config.toml
n_layer = 10
d_model = 512
n_experts = 8
experts_per_token = 1
d_expert = 272
d_shared_expert = 0
activation = "geglu"
moe_layers = [1, 2, 3, 4, 5, 6, 7, 8, 9]
router_score = "sigmoid"
normalize_top_k = false
routed_scale = 2.0
balance_loss = 0.000177
balance_bias = true
scale_expert_input = true
init_std_router = 0.0117
lr_router = 0.00101
vocab_size = 4666
norm = "rmsnorm"
norm_eps = 1e-05
tie_embeddings = true
optimizer = "soap_variant"
lr = 0.00545
beta1 = 0.95
beta2 = 0.99
grad_clip = 1.0
batch_tokens = 131072
seq_len = 1024
train_tokens = 406600000
steps = 3103
dataset = "wikipedia_en"
Below are experts of layer 7 (counted from 0) of a mixture-of-experts language model. Rows are named router (the router's row for the expert), down (a neuron's output weights, with its number) and show model dimensions 256-319. Each number is 128 + 32 x the weight over its row's rms, rounded and kept within 0 to 255. Numbers have three digits each.
Before each expert's rows: "raises" lists some tokens whose logits its average output raises strongly, later layers aside. This comes from a sample of Wikipedia text that the model never trained on.

# expert 2
raises: "M", "C", "U", "1", "V", "B"
router:131082071117085093112183145131164148084154107128121175126140168107143125142133126084074127099156131095192155183085106078128120118146164114125162116158122105109162067111174072089142097070149175
down0:108133153099132150109112151140146150131098114135147119090150135126096124129157184125156134101138099104146170124130190148124081103146144105142083064151105180136118198168153107117136116161064104
down1:117112158136159090151093174129137062142081117176123124084083159134178108118204082105140103103117129138137120140137099125179082089171132117141126129059127119113105107186134160132139112127104151
down2:121184090147163171122059154183132124099124079103109122147074145138134106107083053162123115126124149166075058167118132153183142147115107130144132142165038068131124123109124114091118126149154175
down3:088136157088202124118106137093218124106209150133124112134174097127149048136099093088111064137124157177120118112162155129173153204113128132103060077138132149131126174136183137079157115148058079
down4:047146120122117121134153084203131144169110139109151105126103120125115125123129094062100075120140146126124137113100155170124118118119084116173150141120141104146148125140080095107135140078149083
down5:122119101135120144105134108155113148111150061144089153064121169158136153061139030107146151049158117071123139168151084151138142121164100142091071140121128086132124131120097154114083117122117097
down6:116082119087110143134160082164086195119068116118164127148109158142135080173080113122155144093136161117109133154123100143115117142129136058153163124101175121119100152088189162104118127115129108
down7:132122193094131180097143092106160117152148109146165085149175129083074126154108154120126119135094101145123191113121117169119151127139196103172081146156112127165107104097177120160117160168135121
down8:174092122146149092106096187132167084137147161105130133150128118126104108142070061141144129187123139108138159082204119099097177122041148161126123173025080144131112104129099109140102126126063100
down9:134167159106194199135145090105074084106093174133082169090080154117066186153118155119112132124142155108128165106190115116182095192082093097108066109163098072104068162136099102117155128093088117
down10:132147133152076134128130115152156108131135127139175140106085174102135168158090120112112098135129100102132134127088138095137126111145118134123244162149124160124153079092122155176154143109084118
down11:140116123123147138109095112132086179140132162136128107120097119119205169100117149165149094151173133190168142143130122149124130155153160104142128117203141132145132155165092142073142152108101178
down12:129161183119085137133154079109188132110084166153137108061175159094138103096098090186153088121187136100110141128118137137106125183090132153084105131120133097106079126131120166175107077069137147
down13:151137105130075105159130088143128139119171077149159143108097099185140088088159122177175139172143167177102119188157171068051101148188118115169191130112101103178119151177064097148078102129130133
down14:142146135077176103136150143130121150103070086131129175136091136069178175120138148129126099097116115108108177145094137094129083114154079136080080138081087190124158154083083220101133124189074107
down15:114088120097098119109103126130138106112090093110130031139110131135169125128141172086203122155162139152172176134156139090118120136111158124134126105174114129103128174127202117112133149150098153
down16:064158187153105140079108159089136125132124161108177096097177160097124127136129085098152123120122158076149126144140129128123036075124082118105161112147170086116143075092180132109147121058103155
down17:162169106116101134129162160112145115105163150094132077187140093107198192129146190114149153190137028127105156148142126102180126096086101131182103118193153136109168187129110135188169094111089102
down18:134151148137163106116068104152176076080090110167118145113087196112160125091081106130095133110077121110121117069107142135135157160098153068148195187202131168076116198141112141135118109189092073
down19:140197176098157135124169142106152139156175087128164098165044124116138118136136063187184185152166156097150137151109113153126131093103061151112097148118069077152116152111143135140113133170180061
down20:145176109121176098134115104115118158164163109109100186139196132106114154171195134086151130042092118068101140099148096116114099195182102121157191113131192084142112107125148217131133096169183135
down21:092090092168127132106120159116093206131145126198043077113132180092131153105139151109130099144130070108180155089121139150120129103109131130101160153119129165163173111152111110168135130165154101
down22:161128180115136086099120122132151123138139156116094157075153170145133127102118145091172145097136156109114148139150113172166140146133181136129121157102129145065098089135134132078188145115105157
down23:149138119106153125136111152151136123102187130144100096174071089073086103083083131104134121119155111122144128117157172155167220159122131137122052102097206147123142085136150171127110122101093080
down24:148142159162134126129122161136179171080141104084088112097120104162151045100192129099132132119189113138142091209131050176141140108176155126115099139101123075149082128149134137157086138128144119
down25:170097107089128165160117068147140076179142181099108099076120163138114199202170142207157085053146077076072132157162078136140146118100124135127134094196125119126115081153103116116139147104116208
down26:134136162089129126107120158101112083130113064163123145095083153089135114053152084150083117124131089170148159178162137118132159183090091158075094174164100102126158055136129123097124128167157118
down27:162125099077143145109144160150119149084103082178129109131132163151076118111129149159106138147091145063141100141152151150097143131203107150107103140181161140166101085124143160120143130151146131
down28:083125119110151120172095178116202110125136159075113137175196094082180121127194130115102122124067068172095154082148185161183168132058131121109151155156139131122142159105147111107170149121085141
down29:158131098115138151155141194126151151128137084095157173048094083113108076120144174196162131067124093049150184131090135097160141135158116168158143136173103158137153171146097183127135130091088138
down30:096169083201118148179166196143091101103171123098154126110129113087145091159131051155119163105158124086141088114202148170203202091110164137112064170135143138109088134145110139105085152192081116
down31:149155170158127115110180126101112130125113104051086105165144138142115113129140173146126129148107122086115109101135080081100133200045108144122152168119120168218103158103085111133109141160078134
down32:182080086130106147187139121097161150143121154143102136124069089120184102146113146029137134126189100122117151126144148162094119131102151134100104122086107080123112078136070121156099148121177205
down33:158110130086099104084079122085107073133138115118156120155108122124127159142145097150120071141086088099073141149097118150086130133114087139215119148120123130222138129179102095080097136128088149
down34:116103141100144139153139104137130125140131198151078117168127174090079082133117145161138144140126166153154136124085106134111109181132089024141114101134097108115158110079149131138158198147178096
down35:118200096137126181205134126126167101118141091112093120081122106099182138118122099141118188118147192094120139084180170141107194167169127144178126109114114085204133117163096175119082182121078104
down36:174130168135114101112119104126102091143158099088205105070110141136142115151123057154129098120195176053065079137118111139133127079160171102169157138065118129136098131184101164138141157106088172
down37:159162122150105147107140148093113112132058085091127098140118126195156127105107130101142087122082126197134118169125121072171140138117129148150142130172190120051132132140183122108095145095105121
down38:118164157150129118111121112151161126139125146124149108100174107154147101128102108147175131126129146122151175118140076092132153077069142190069138162113149137160156129095173089201112165136169155
down39:136130172146132173101150122141152160142110110105139125163152131203146113143075158104127115171118148094138151123094126132153100161095152163167133147132103087144101114147079080097097118154177100
down40:120125171127091096126177131093074115162198128089021116118115111169116209136117025107140138120160155190094155139159161150067082154092108119132115089161133143115078121142135090128141141136133131
down41:113109174167058071098097091103107164111115107147111147180193182119178161129108105131137107176111094109072093119102133128129171185119097111044100168112129109146136148098138117092205108122067193
down42:183118074130160092141092104000080190064143123118115126107116121123152087156135107127118176110157150172115113135159118138112161135172149168171125072125136152157156130185126131122119161111119138
down43:171124093161086071113090126123138131114113167134145141193138205138144099172162167087149126104178107151114111129134173141145095153094125101150148124107077141114139139137097158088073135136104111
down44:134129167135168082089194115124161144189135095127102174080130134193176141127219163111152191084131062108112127097171124089126170128172134166136140102150132089157117142096123171085081126162084166
down45:127113192117151206052135116083182158116116117146131119083163133098087076112151120108101108104135139174167141081128157099132145142141182110140109135151148147103174129127151120192144110096094127
down46:147113091128137118174149151158145130180127152131145101164147057082111196149154142129149111133085136144154092123087116116119154088080112097132114067110123135104127168136127162144099184150147115
down47:161137145145122120161121114155157149082115133163080102121182170065164157166074179134118088124146119145123163093125171110147109113078232146122110134129148209050100107149077173148132113101165122
down48:113112139111050107175159072141050125169117193141163121129158110094133157173099125081116122097111110119113156067102134139090110077058105148150149136044164052076196094099117138142105163151131127
down49:126140154144091115087087125117122050125168131157103137162114075148142107152160190114065102079021083115114129173143087129092091128130160158072184143154083112098095117120153093142102082132149181
down50:082094037112136116161167123128118127108063106068128088128132152099138119128102054116117089095119124164172082079096064105129148160079045045074136142139123083107125129181114151103100106114181093
down51:140169086151124065172139113162122076105147093065125138136122090103145156140127124112114115103106136162124098170184067101255145129099126121112133149206120159208139117108116114158096118129102108
down52:161139132126144121133154110116123100125137118159111111166113204191143140168131118118208121108116071152119202174161171149118138124112099135108118137154114122154161103167160188099147111072137085
down53:145132080183142053062188165087137067129151146161147132084112153104072151118097079138076180134105144119151123062143126151126120078128172080107058101112116080144107090077141127162141100149044098
down54:140073163075168106154116132122163124119146160160158131147105136105068065110186076076131083128103116094136109162152160126176110156093134126084092082113141118156135110147120147144158187089152140
down55:159175121109128155150141140170126127106073147162124193134121144093079119121136146160098108129119124065142151113152157157103135112087051101079138146153119098081172118077146138085119136152129086
down56:142111124173142128128081121155115122134127131072071093120115082104129158136105132120081156139140088103099105117137111170135061081113173115130145083181129108131164097168165131152132137172180119
down57:142068161072104131149115093112188135132159171184063118054120096081134139179109099139122155130124121153174094114189124140109136104093165092090141094170115114115129084130146118109137145153136145
down58:154127145115098173132101096136192062128118086128081129124147161149128164076157145123137182161159121069129153123147120065129107085120140074100093130125133147140128155118126125115086160157130140
down59:178116211165137147166107126112168144170143147191136149168164083131161128113116113069104099151110118128093097132134128128119121181121131108129122151073178170134074097088140124118150125135121238
down60:098109140184067152141108132088156170095204131086061110118113156170112107126210073060067131129122095134156139129139089165131118102093158148177098127083193146122088114152099100095117173130088113
down61:181051153142137130152150098188083149079117152161140152128149131137095159117153139126099087172102131054153153127168073190116076090197159116129105114096199052135145120076097124097119121152102124
down62:094136163113061122107122103155099178182119152096143133113146135142136105138198102092093144072117119113147196150115159140160111149167158150104105147122149099164160108106131153145100132112210119
down63:155162129134163104172109079108118102106167179107174081138083172090133178075122129099148154120155102102199112102067174129112139099115105097121140114124122171092136110139110138093164095086118106
down64:115133132126109113096216091084145192198113121145092139053109141097133169154093105127128149188176160170105094078118169127190151119094167139203176027133151177162152153127095135133132125126126164
down65:144168136144130089123103135113116157155112115220115199143129139160125101128128144150120182120132081111149083187096063126142134165135190128164070093111135147098126171144127116093106128129187135

# expert 5
raises: " R", " S", " D", " C", " B", " M"
router:126125083108089085106153156128171122054182099094082195099136153134097130144147152114139108121111173118095130176099081108119141150125128108103147121130083104070138082104123072076125077089171162
down0:101118171110042086095139097088143052144163080163129181115129131059133117189145127175125067108190155120131125100095156120113155132108111154214118170100154096182107130048158128143147145116162122
down1:186113129084162192179135131088168180096142126151093123156156109131096102201168130075159125128055103140115127128144144141109116115097153100148157140152104152095153084096122064195118125143154101
down2:093147114128160109139112079209106141126159139146124066193094144137168110146066139033077101112108167108144142081133123111059120150130126140128151116188155157120156106086110155086101100101150130
down3:088152172100153090117125182198143115180109157154090159097181139115143077150181213155101077107126131183100108170153097066124134166104119152097076064144103085127179099104190141130227152127102142
down4:127153124084100155129190095111108135134119166122133163128132122107125084212166152157103154153130136085104131145127119137116068106163072118147146132120160121189107111087139099115125167166130145
down5:153149143159082139127118121255125084118133077060117122139154127108185140160157131076121075098131111119124133151158132145137123165128071088147159141059120091145093135089115105201078111179161087
down6:146078115068121156129171142150099135126198113122166113073126128121154138141141151116133179122113062106164115132055161087200070136125145146139199125138142174145096079121100137124123140177152149
down7:122139093117124126060125146133096044139096119080128128156167100131107187141101198186082122181132149087126135127123163131095141123099130149133113184171115108136118142130162131154108124122093104
down8:112177114106139117152146093163125188072171099094131212075145109122124185135043100137153116124100166125124135123151100113089091144097098044147146101111204110135144103101138161067157142140121125
down9:161085179099108106124138138105135157100134202140111158119101186136101198125139176116139142135079166134131131136114120132161085106096192112145163140141152190127141155161096175117175111107089155
down10:150115104206139063095109164181148097104092166156103100157153139132093096117194099146115119122065185153125090035191137176107159077111089111132094150153061060163156121159140108129106094122150093
down11:089148098172171074105131173101172169100119131096133142129124135155116080154130170197109129119087121180067133103124140077113139081175130159118243205130115144168122124136143146137098146118041179
down12:129149138169187163130130124025131098159141136106105138164160152124133208111109118149098095106110133103145062202124156159149151101090164130156079102165121110158111128162146118175141153114140159
down13:159120135124144136146131155167156095081185107116171138152098120193115125207079125120126123112082142153112134101082124165110109081099109151073126132103080115110109106186104087120145101112169091
down14:120095148101138116113175094127138153144175071105115095137194167134140096175138156196143131122150078080107144123140135169096160161075118154154159144112148145174192099161109142122109121070138103
down15:126107162097103160122080102224130123068161119135092100155100142141096102177124155130123199171114104117144139128130150064111131099136088086087135112123157152115078164101115103153107119106093167
down16:124082116087126060131147106255098136081120091165049166101077131115109073157187161119133164169134099131137118156152090112136130158109112132123180108129111145135149158177166118168116074091141110
down17:139145105139133119057182183145071066142162142162115152095097079136113099124145096146083132157153138173132116095119144152131095046138126129094137085166162110134092159151131098134152124090107142
down18:115125121139120138126129166128170087138121151158117118126136163113154160124156107153138161107112138094133173127097162120163141121059088123089161077096116132044125093138141115139130104130201125
down19:128171109095128115134127124118109106133136140147098155097113129082165132112086077150134153167162168107106134051110169149177105122085166114105149150109139198086164152100150112125126174099079099
down20:133154121073114072154124134143135130134109192071145114171111117104104195146202124137090125107146173078079128142084114095169169143155118093115129140163121144118158111130122105099135098116128148
down21:153121176090192081121078163054122156103155131143084123142142167125102158157114149147197087158137169112136167130201124121108115113156114129131106139137158136136206157164150087132110163116098095
down22:082140127141158179138148138117128114095112087100154132124140136159134137108165138083123117134094112098099145109092099151171066134080136142146122154172097079061163162124130142145058112144104112
down23:103128116149055121106126162080148103082158087123086090147162129147159104074085157116106133075103092143088136049175155129080135155097192109171117150166099122075151132098098068127116090100075100
down24:079090120114127168084135134033069085152099115162133142134155145075200079156150084111192050101183135199106145128103179145135141167127117167169128139107135132077186110165143113155163134107075073
down25:138128162090133119133082133138186098187124163157118111140153149063179090142064136130126135102139140147167079169176120123152150126118099183144094142093146122101112212078120146147101179192107085
down26:133124192172100141132106145109144102121132191113156077111119158080101076166089113139156143155113151106125137064114124136133087124179099076166170130132105141132094142142121150165100114139131178
down27:087120154073097147169138106170144143145144147174127167176110110155099140077099141141195089086079144134108131089157118138131108080104106140057127146113091104124138112116170161176072094136149141
down28:152130088111076166150119099089077118092150133138132143152122090156126115170154139086139088166081134122115098113094052078073123099157065105117142184178041077130216105164142114126163145149095148
down29:107108186139129107166147121109125150188148129077123098125133160177131081133203121128171079144127104094122138101107152160104108033128138152184088123207150168158147136047129093113170124119130179
down30:129115153144166166099144128167145139142139163109077166108092179123137162131153139150050087143126127122148120109079123126176127173106119111127077150130130112155111164121150150151096103132122164
down31:208117165105136164125078156099114117115106123120135137113120127104114088103143147139071111142161151130126162208128106033062199147159116115089143089119167161132109121119095140099090132125128097
down32:092134150100141213112101096143073150158086103146119175168145168136148141114182141101118108094110136184140116167076129148205121131077180184128172157184123102130121111132179094090121128109130136
down33:094112136147110023091144145134085122144091091123152124126124109141074128134165126159071161137101133090091150120180114098145175132152119118217171154109119072136137126186133076131168132132098052
down34:150121147113115109111116147208122112128128103170110130152165160113128140105103131109149189120176132136117119149142138095162171171120094129133113088103096140142094161083134136142173101153103119
down35:101116099145096131104125105142115160112104064126157154133146191129139139139070132125161146106130173032156117075054140214161115186095141112092117114129117071111162120180142122166092143099098139
down36:136096109138092143102128096086147135187118069127161145069147089129160157118106138070169071028152100159115071079155098107134072131134129183143129131101145057082134140113138139165107159103137155
down37:114181088117158089197116134255093074209105092122097112143154118080132175140087098130136117145227161143109075115112122084165140141108120208132113054092062084108168146086102113155144133151155128
down38:122135110097133117115103157117121163148200147149136075094100135109122116120105120092127139217136136112091118101056091113129137169157072144119063155092106114135153137112111103077097128139127127
down39:147127129117113202156123165095114090095070104154131146143106134108173114084142178107162073135168140139108157130133175118149200125187141137151145147104170143103179127112137089146109117151094064
down40:136110078118154148133112193094110094186140140163131101186136142135151145135134155102075137088182121062175136192082150114103149150093088096157172136087098111124133168120134165123115125106109126
down41:155163147125141144062175159049180155146117189143156112131144152140123136133123169138105140153079147131125125098116133068141127143138126122153065131146164154104116132117143137139090091120119078
down42:142155096142087198136148152219124111107080177092114184132155151056123113088145139138129098145077136145150125178101121158143088167114107115113142161066140149130068124111096186159132124127092110
down43:168125149100080125099133154166099140144110150182110121067146127164120155188125149136177149112107131144099086175115117146138125158126150137138144124107134160081137146129159101229137096105145136
down44:175100124155135129143059136064187047140147096071165188066150126105137111166117158093123106130119124123171146136099104124186112141178106125153071100177116021112109112127200125144111144135145121
down45:150123124107091184161083127109070072138102087071136064201154119190152183180069134108136083094130167109149117129161192098139114142107111123205123122146112151168144113159109133122101107172128171
down46:097149151092121099160090140079124116123122121135138134086123106120118131172116120189155096121155134142112157133066136094201189100142172141122222076087124122102114107129210120077141156119153161
down47:079117114160108088165144140105134127206120168184081141125132117156079117110124145127148138134181094106207151084127163104101179176069120186116129156157113124136202118133087104123124103124076166
down48:091130141163123100119106097105132158153144114085104146053193095130121080140151142113186144111104095088159092122103116116118095174120125119122121112124092093182183145110094102069087102140120110
down49:180143143115176117132101128051122109153099120135134119147174174126160132151091127169131134141083141151098120129044129116185107113134150140140140103120090130153133148122174128129184146146128152
down50:169103200135151128085070132088106156143109137154172135124152071134146118115077073119064158145143089170104068130168112126189069083136105116119161106129054163154156117141135134150092138141158214
down51:155097101120068175154141187175137121139127155061144080086128163147192128160205158106156148126148142086112080138102182203137125108137042176111170157062142085146131181145093145157110108145140116
down52:146116092150152107219145110058087150100134100149119174105119214155105106172107140116179158144074108132146182087130143112073126160095132145177129132132078074119153124164089083144141167145170192
down53:111163141148142125124151166231108073133152108096165169157174052124097156171110155134175126122128129106083191135107120068175120045115155068119083141161130090150144090066143097108127135111171193
down54:115116139132164133088103099145112124165169131119081166163123166190147117160101137135142120097134133109181090082113132125088157146084146187133180155131105074077148138137147158136123059115128112
down55:081124122124121133070130108038099095158117155160075092161096107119174123131098135156055166081192121138183158161115134152175208126145110118109161127082133126082100172135165120172193136146140139
down56:183132140178208108098187071117098115073171130114115123100161111140042147134065155141137098111086149183086120201109179131138084130133079118149172110150139130091143096124096137177111133138125154
down57:102130122097132130179143171099073136109173125117128185123100135079123148088138162146112093185139074127038079121122140171092151092071110145167123128144091114101088075129079137081130131166188132
down58:130099121087081115137193126242131151100120167113078107143113096096083122141118117152146131135141090140123173123143179069182120083139188097121120154134066135102066126095156108118130102161154093
down59:133079136086127136131156136094105122198159136135132162130175122105141130139102139137111129207104180105108117176122128086118052178113151152127114135155107103127149162125108167113201108158121116
down60:127148139142148130128171127136095094129098127166092117118148137138151155080151147126139103145092020097156046116090046075143125119108087117138088198139126114110059133140127108113103183136082144
down61:131115136120140143129169112139127144170150168115136115092152125049075156114131155111128091091055186142160137141159131116139137105088091081147149098097132088115139120124162164149130144097200093
down62:129070150083138159162180141119122077185129070160175191111128145125109108131128128136109132130133163115144136159177111124198065114131137180086137167081071116118089147164133054132088110165084129
down63:158159171144124120072114155193158135180072195115108101145096150082116128150134072114164135104153089099118115105175087160158149121163162139102132104166177151147093123120088104120148173128127078
down64:123145145146196094145079147147152082147112138148116150167130095116138130170107163093146129133136134175149090099128132092126117092125138063158130109182128156078115145114167137072101192142112204
down65:132136135095084131122109155095204203105087142161126092146113096144117158061161099139112064138140178101074130141166224108221136138062173119107131083085152072155172138088122133154156129080085102

# expert 6
raises: "2", "1", "3", "5", "4", "6"
router:088085074164085101093168197159147170075188128136119142092152139133089165191117149108136087122101159129092146163095083127139140158136122084113134119164102112068133102113105095094138088081167147
down0:170123124038106121087076160093126100118141124067100157162148141119121161164153127149137086129105089216130113130084114094160159106178153117118160103151133127147089077092136141151164122117155109
down1:102093141134122147143102167074122155142120099145195087164216096132140111126137197085163129080091132089095117065118179154209085116116146159142120106101175120088115130144133144081138112190136142
down2:050120138139124093169151154100155121149184093161131132125074127127169159130104088141126036110167117058125169115160057119142129133102112150160091137163117042127104152118076129090161146120110171
down3:103155113099106153139173114146145130171153152158090118053168142132124174143105113142128113165121109152123130193131117137093093085120131080142171197159125163073125139119123134122224129157150111
down4:103132088132143130115121144082085100161166161135140110096101054132115136120079118082139143168151063135154151117129108137091123068148105148156099046151136194117104138110069126111145112135134081
down5:138175145159129138108147158123123154160154209109123109190102136152186099117102163083127121139085140099165142115146166133083132078111128075152247153149180140147109181144128079117093117186123103
down6:124147092152155103195118151134092133111096155069107117103138146100161148074124102057093169161126138116140109115156127089150093099137148158080140125149075071148103136167152143131199129107100205
down7:143141140110158133087108069132100149151129174100110103105108140082097141116145191117125190158128154150155129118103121112151087077078161138167075135152168163169195162168141111099129205113154120
down8:124128167160143121103160064106187132118144157148084141136084117158116135164085104143160118091133149129141123116151073095158113142106145151119208075137077084099182144142065110137110163152148102
down9:179142110123147119093116146112081169122113121098183149118103137155090160146139119107058108138092100170116119109182151114126166103104159150169111102152088186098111072131126166158113119104183086
down10:100146165111091140128097164137132111147108109199167084185112121100186065142153159144117092153150111123133128095121125136164153110132109131027155146169115138174094196177170141155131137156135164
down11:114111118191162057124161156112122177141119164098084153134055143093152135097131147063125158102142144101146154147086152125165155209134120101121160084078100175127096128099157146174122091160084079
down12:151157145099199125175106108180089109137166138144120143121137107107106120142152087061123124139166026168167116108146120085178090140147121166082108142189141132124041170136087146121066146095171204
down13:071200149096130139173130096141126097069130131150145107108121147146155105169094114099100102149098141138091146108138159129083195150093067133149079097117051057154135198066085153182153166109133106
down14:127106106139146119123147117074115101108121054097078128107136174145200119130118090140106116097122162164077121074150166157182122073150144097118112090123099176122196132125167135117224142124173170
down15:120126095181105097137084171198177122184132126091127148116091139130118140158108183144158095060077103156124135122070211162123107088104124088093139110112126108123117121105108125093142098113103118
down16:057101087167112177136194104220082119123139121120086154180136154104140095118167179117155150112123152137097153152082149076187140168177137165065168145112102114154089105119108139105149080152101133
down17:104100143150133092122152152146165121176156110125133160135123129078173100138173138139160061145156148095172127132164090154118219120176067120105148108113110160151186090150137154107167139119107114
down18:178153191118137132140120147191135133155172168155137098157114151118107158156167160147152099093153133171149086066173132126125119123100143147107069104171141062150137159138082107116135073125156089
down19:149144137093095160074131126132169149093091192127104199149135150214088139090160081122166130104123100159122203138082194085087105128125186104125152183114089104131125101215181149168088146106171153
down20:084122148112121137127185126191152090155133170137140108212176111168103156162156139085057166097129148148097160153092126180099089134125159111140165138112129171127139103143109142174084145122129133
down21:161173103138105096120145134141104148084162127077137117109116033161135132150211147119164136144149128140116135084185117109071128071106145091085144115127094122133153144094121107113201155046152138
down22:112116125107145141141141113134172122124118124168151097118140098079116148157108156110120163139113157068077122094127137190172147102109164142179134111097103105102121127093084117157125156110144141
down23:116201126111113092099115125094074119044125103103131141092088129147085105142119129120177095152132127176127100101167129134123127112131161136139078173088077160138156105134127075065148112117135128
down24:124139093128095155100149110078156116145104106200137114105134130153081114163124107152052130152082093218100157091070092135175164071163151126079173111120111125099157121151151127094184151193162147
down25:136080098052137081082126157152169101122097151123091108107194137141150094154125119132141139144154117091174161159079146157123155097145165091137054114096178186093139099162138132052160169121132143
down26:073172132132159145138199109152139160141128171146124160125106150181122196095126179137082126059094131181138094112076109166151137134110150121121084153104159139162134113155112110097152049152114143
down27:103067123103177181104157159128148131141182160113128106143123143112163112118109092093125131121137078116088082161152179109160121124141133136079218091105108126147152153086152115058175116144160103
down28:136077149128129161120162115162207126087139106140193137046099202035121150059086117199156083148117098077142155135098147123093044204131131088155113099132138255187135068116166145131105136127099161
down29:148071102117122130147116126135124117107130103121162191140139088180165117170120099163164117159084131180137081142125173172155089119134105176081135127140075150136088089101163088182062138079100096
down30:096121142120118132113146104090062116129156114088106166124152095081101182109169191170133167084204140158085153137150126155122137138141110138130081112110089074167098107143069117152112101085142156
down31:136144130109105120139161154140235048158124168138143124079056171053122170135166204135105141162135082171130145115135129119191122156171127167084127110050068096131129113152096133185158114178172168
down32:119132163202201141127153088124108150118089158151094149086105129192086146123040187190135173122081114104168149124134119145187147143130120160108103139102117131048112103198131083148121107135116175
down33:140112115097131167116116131150182188166117130166126143109148119181116090086110118122178057084115084162112153142124140133165111125129104167117074093186086123126129099123099109112122120083197095
down34:082100175159058157108079122058156173134153113114166090152104130199160080142141070115106123094087099123183119187110153062145152164150164186140174116112142148124141125187124130184150135134136183
down35:157110136064157110075179125084143144133138127081131141093117086118147127123121128089215096118166080184123134080103171107142015125110072090114113130103148121140111175098156102133115107099106140
down36:091117120162109142169144164134124107070107135154119135086187161146111195115127147120125124168161084103218114133163149056126105072159124135120103141096143134198148107162130060133101081166119154
down37:156130124120109143078148146167077120090129107153124089117100140106104146117123148143129136124116107119127125102123094126126096127159161161097197125093157185089156164085096128086170120096016086
down38:083146153076125142074156126098135119094155108125128092109094115107134105132116133162064066154128209181154147115096130152138217139084146113122128134103106112151090146127128123127154081172065143
down39:126082065105137119089115120124133085141171101152179085092116109164132085125161161103161121165158136152176140056181122156128041136151095127115190090070101133134135125142118099154135128135141187
down40:118147132152063101163182190129145108114126102174183117131151101105089086136173058136170122126146138098166160138117108140078144128101107127106107136111173098113106204128091129114180123088103153
down41:156162104154050133123094115159157192140178151128082126136183156110118131137150157149135182156132095171160161144191123095083089144075148134113139093107158147111118102101095085140116130140134104
down42:077174181124122060112145117199180107130157160101181126187082175167069090122097050117088147120144131108071094098149167099106109095138164116114104141104148083112155156094144135151086124174108197
down43:145083095115075072091081103205193116109124161110113104154140112089113115154104138077153097055157141126235154143134174146082081151116126104124097108108106071125179141131137090111141137176132108
down44:128164114127099163088114099120164135113076104063181152147128079114111155145120165097153169190218109117124082161205162144128083119126126183131195156125176122165092136077153143152098146157162118
down45:178156148160124136150095201166146138098134117173075127094139081146095101203131137123173101058088127143116093099201108144151138134106131148132167154153081118142105143192076128137097088147110099
down46:158156162127110148079142082159149059084087095160120145124123094161086144136142196147165108139153151124140172073156082054171119114135117133169125128095137092104117115136079113131192128125138138
down47:162198135099168157137166093091125122072171129121148056080108119102118175096082178122096134139127121116077125158164123136167168160089148150131098156073054125156173080145116136163112146138108105
down48:094102113140101100103138093181147150105146111095101124105132161142089152107122193062130149153088141108160119120146109151204107114147135104123133129133136187195162054151156119130130118155115087
down49:136117162166127178177113187123123161104125096140095148138063108139141168138156127145109143171160102158073098114124130128140129132146115138092117107091194119109129125136151155115144065128144149
down50:065102131112091106149157147140108148142120128142072102086123194144108096078136155141090148104127157112132163081112070129132176092116153146082110096073218130148109169101119148122047123165186087
down51:167151164164091085150119144084113080084115148123105107066142115122150103154127136166187122089137134129153156175111149078055181101105134110127110116094157126150168056113112141121185105180112121
down52:095070178107096153210095091180161202129144161071119160108103165113125094069162083147081142174066144135112186094167100150167086164165097130114134130109118126171153093138065140074194141184121126
down53:096134044158194174079208150176131108050142138119103173088076158079169097139184094099077134132090117151145092139110085087110155174111099080139117116148193136114116165169154166155127083119105195
down54:120126118166138162136115126128189201132193080138116184095163104149110122163105122150159147118191115121151136136191107076175143098086081150119094088137056121157098102089167157088142139123129152
down55:097109145121151164150160132120113133111183104131167137122108121079130161084118193121167148100161101082163150151193096129050094171234156093063160057130066165024091109160146083166109143124109063
down56:093134118130136095153030176110136144151131167135143152157114147149124168143121085138125152061132111214128167162106098112140116157141133136112145113149109119145141130117221191153105161113172138
down57:137116174086114159159096119119151118191185112096140090091115093123126133173171126079094161136155112060169140146101110177098138157067127098155110124112144157127143134102149138122114099120089095
down58:125207161082127179133132071112107126102154036116104145119103119098151167100082150138157108166135147185091094144180070146104153135145206112088155077103136181111060135157140104075137138177128135
down59:108125154131116171121164121126141120127134122113122121122124078158124169093170136101104135153136113067139104117141156112130182157068063099175140129088122114098174148101134151055163126164138113
down60:144134121163128135121146093121135107128113121128165144165096103140124130135182101098109151079169152138136093120145077168105104111134107047118150147091167102092166142089129183121134116201143098
down61:083120098137116142092102136094082107152127120122167080186198155139068156104113157134092129179112144124145107094151083099136109121166114103186129121098181214121116147138185111114150166075100138
down62:117112144133204125098126166158121108118054135103140136159139111071126133162145085167092152102122159156155125104046131121077105154133120091164159111134114136086090097086170079071126172157103121
down63:103079195174079113094178068119080109165140177149141181107113096146128106162133137109077154186130151144137137098111086085175072186106138099155127108118172185154117136072145124078200100134180150
down64:141186112129131125127128088133162108103164153175161178115133087127085096111128127138166114080146153070116136164121196089164111077127143159151145121132092093160149175102123165130068111096142123
down65:166155105117151097083153139140142123105191134123115114157113100176131174121141121158172091116147161114133096148088131129099078071179136109194115169101128155143128146098115121134078101141092132